{"num_hidden_layers": 17, "moe_layers": [0, 1, 2, 3, 4, 5, 6, 7, 8, 9, 10, 11, 12, 13, 14, 15, 16], "router_noise": 0.1, "vocab_size": 8192, "norm_eps": 1e-06, "train_tokens": 529900000}
Below are experts of layer 8 (counted from 0) of a mixture-of-experts language model. Rows are named router (the router's row for the expert) and show model dimensions 0-191. Each number is 500 + 50 x the weight over its row's rms, rounded and kept within 0 to 999. Numbers have three digits each.
After each expert's rows: a language model's description of what the expert responds to; "gets" lists some tokens that make up at least twice as much of what it gets as of all text. This comes from a sample of Wikipedia text that the model never trained on. Tokens count by the router's weight.

# expert 18
router:502522503488409547510463458501562504478454524527496556539525485544562522439454488481505526485565525550485405514434552463556488495564552562577523452511486452493477488572577460394504472478505490473508566447439429489519440580583439429550522527465426521481509533504511389425478412542541501546481512441562457527553502542509602436466518463527552581589575396517518530537462482522470576623474496538559501465430646470510501386471472555505522485568434467528446508504467532386517553444538543481393445522539426584574538499477484464417588499444474510427611542541550487534481477463528492574
Description: Closing punctuation in lists. Semicolons, closing parentheses, commas and pipes ending an item after a number or name in tables and lists, such as (Egg Bowl);.
gets: "; ", ") ", ", ", "); ", "), ", "% "

# expert 28
router:409443470516498427509514563524458475493482512577519486524437475475405423479509461452475523463462420434410547567535520488515521496440480515461487476406457552499499458500477476491449540526430518588474415491473436492611481535538475510504582500541516473542530492513467469517469538602532434498551479426504444550603512517430516520522401502392493485500510499466444541518435580563581463409552441472422593560504452434542495536539506451457493472460545566527530494496579543535467491570518613478533425545510559419396483473521479537481415553511617456580487586454463587574603586434467440532
Description: Word-final suffixes. Final suffixes completing a word before punctuation, such as s, es, ed, ation, in theirs, episodes, remarked.
gets: "s", "es", "ed", "ing", "ers", "ation"

# expert 1
router:504498535516450424452578541477444585465508434558471513447548527516531517459510467571447485443465566557528479476516463483543411552534470461392448546460442491605497474539555552513505540517473529488586528554512477535518548362435577516458521515488565548554523508448493563504434456425480504529555561389378497457559438524448457531611489521474402457513425547497422383493534514451473576425560458513447455454484492533529565495532560501552412438466535524503559469440533495560563535459532467511503543461546600445471562479537553446490404576506582494464510430436515600500411464535549506534
Description: Past-tense verb endings. Endings of past-tense and -ing verbs in narrative prose, such as blackmailed, built, returned, often after was, were or to.
gets: "ed ", "ing ", "ated ", "ted ", "out ", "used "

# expert 10
router:374521412498538487536523440503455574499517483545537471463449516463524447474479498538476538496522527438543504453521499512463587413543488453483553584551487504539518539483415628523461526504438527578454383536470511451553451523538536467502525454427434439505530464479452546578570425487630475527444523566467531496536574495452526578474384485515546428457520526455485464411561443479584500515477493401512398473478473440496412581542508519484552558434460541340533463592552537536455503534465505522523438437520513500477438501515531587534423454454557568562539554502422489504510564560457460440
Description: Mid-word name syllables. Middle syllables of foreign or rare proper names and words, such as er, el, ber, ster, in Amsterdam, Portobelo, Cimberio.
gets: "er", "el", "on", "ar", "or", "al"

# expert 16
router:556494460515551581535484532506547425543453476429471469416420579590550489467567415459485472533590500512421447538404441450564468548454405554455506539504516518464540461482517539511494409489480498587541510515450483447436459529514428451531496516553385535477582563578426489501559480397530521473455468531554449533478573452518458416488430497522568478561577465546577460502475541475475409507502557540516540568513561488460515518452469427548460569556495489427465522519484550455443547543536489491467477424553416554408508600592470509430478547532563470450599553529556462545604512443558546524
Description: Sentence and heading ends. Periods closing a paragraph before a blank line, closing == of section headings, and final ), ; or quote marks.
gets: ".", ")", "==", "=", "|", ")."

# expert 11
router:575526496449486493461521449544532465462440485395543522494493502542537600474494509478611517590516497549528502518435559468528515526484537589452509471509468454469511463512537468407573472508522474518534534435521513553456480434511524430440568567579540574515562483525497392489465553424454511409576503531558440579512486530407431453475605462536550551525529410460508442545476412487431490621435463427473494470422553440601423569529485494513584512524519587515473501642500541478455515517446478456469434453524516511535522544493425491382545568488467530449455439486610443535522490528573439512
Description: Colons in infobox fields. Colon after a field label in lists and infoboxes, such as Phylum:, Batting:, Source 1:, plus dashes opening list items.
gets: ": ", "- ", "– ", "): ", "1", "'"

# expert 6
router:551566503452568462515573502558522389489473524441483474522485386492400550520480560432524503570581568532460542459565520528525465431522454540442484467447524518436593431395563532550518482513485499388455536475535542422421597425515492479516511447530517494466478402463505439463543479440600488489394538434529458600443590445504431507536515506557526492569519494496511550462462509526552464470563486516548481526541460489463433488526491501452526530502424460525509472434487478492522448545432644471529484499495552501555497544551585514443475537486438553535450594546493431592504560488472362607
Description: Codes and initials. Capital letters and symbols inside codes, abbreviations, initials and coordinates, such as asteroid names 2004 BR, F.C, Jr, and the degree sign.
gets: "S", "A", "°", "I", "P", "V"

# expert 4
router:538429496451473506544479445518520503546468585451377419554554440503567575490425507537483503576558494545456605480445512458564579573457510477507496491551556567562538427456467525506518451509500489537470519514421570393520461574530542459523438532535543532521488444569466500539575473537422565510501561513524509520432458427506480404449488439522543499423444449533466491539450493545534502571404485476496537572594534559449481462490446539516514579545467547570488585475522566488484494513371404504433541548476384544534438480550504591518427530562471460504508401485561541494502399468425578554
Description: Birth and date parentheses. Opening parentheses and born before birth dates in biography leads, plus year pieces and commas inside dates, such as (born 1954.
gets: "(", ", ", "born ", "–", "198", "199"

# expert 20
router:590508490501501520411510563495588543583583501459520533505502463504568448524494520417521462523500547556588450490444476502378443426551536522536537425491506451634459508500522480487459514475507386429492552495528487450439490520536538584514410371528474433450506525432536467514505446433456468491494457429540449548571477551448428478465496576524527526568551443528552415493601551464530514500444484441496448477528427473430459607490478569573535548480532483575453507450503540474539588471508396529412505497484584503542617486508541437527492526455513563533451410540504475469485421425467424560
Description: Capital letters in abbreviations. Single capital letters ending acronyms, codes and chemical formulas, like DC, CO, CAS, BMT, and subscript markers in formulas.
gets: "C ", "S ", "-", "R ", "T ", "P "

# expert 14
router:520496509522564492462444425423498572537559517484510472440556514432541554502414477516517557446497579472532517546514458497511502604518493535449584577527463472550465586524590521494444504474596501482518514473451519502525484455480525528471507392460552510514478542546488554539478488448458417571497409566521553457467440493529382508549420449481530455465457528557531480446516488450451609500428426396505453430501401496403570619474523471519498482426541527407502428499599477516597456445575442557529559516511595535482534507457538446553429405540531488556543451507533499406436412430475463493
Description: Surname and name endings. Final pieces of personal names and surnames, like -ov, -ez, -inson, -berg, Smith, Jones, often in tables or starting sentences.
gets: "i ", "o ", "a ", "us ", "e ", "en "

# expert 29
router:492523498508581463482541460462501495487509421530500538445610409474480460466478506508490538502427518542452461395494486525484622478470492477526503522454453522501392475474418531527492533519455537519522497524556491494579647459467507469473522433401489530506531488464551503489530519527551599442515432525565565594458475615562581490536430442432546459383393504559509543564525463477454528447454460580491559464568437540427533549471507417545427498445438503489579507560512448486591396547563435548574514455558482546425466526518499401528568553533497480512561522630521462488544525474503533473
Description: Mid-word letters in foreign names. Single letters and short pieces inside foreign names, especially German and Nordic ones like Köhler, Volkswagen, Dübl(in), with ö, ø, å.
gets: "h", "l", "z", "w", "m", "eb"

# expert 3
router:513441526579481482444497536451539534537464574668552530558590495454573577540466436463504419450440490360541466482494545478458520570473562472547572522532528505582592484483517452432520625520545466457497532468498508466466453545467470528486516545552536520521541538510496586562472571463492465533578528621464453481528442478466481506560579488493501412501470511539486484507470482491435543552550499494487541525500391485444451479562535513521510403458482471562475401565574432481560382438603482568489588463440455487545554494526474504555427514475486509526506487462538482413392542441441430462
Description: Group and role nouns. Plural and agent-noun endings and titles for people, offices or bodies, before of or and, such as players, Minist-ers, Director, Committee.
gets: "ers ", "s ", "es ", "er ", "ts ", "ations "

# expert 27
router:531512529550528507438572500486541462447484483524533449451551531408420532497478475569529468524544478473480545520503502488530492488610482512487472545429500477501576496522469481505502528462566475444599479587491463549419543586502455418516436529485476427443507618413428406506503579554530435563453508529556501581456400492563456572546448468367518491433461523412545518467471455479607500460461452633595597415513584534573503458506532483460635492456510432510492541536517528448491481549512468489514621476572502412490447518535493515543528434461519535494420481477493489503464456405565535511
Description: Vowel pieces in names. Short vowel-led pieces inside foreign names and words, often African, Japanese or Indian names, such as Iw-u-anyanwu, Kam-i-ue, Kol-k-ata.
gets: "i", "a", "u", "o", "B", "an"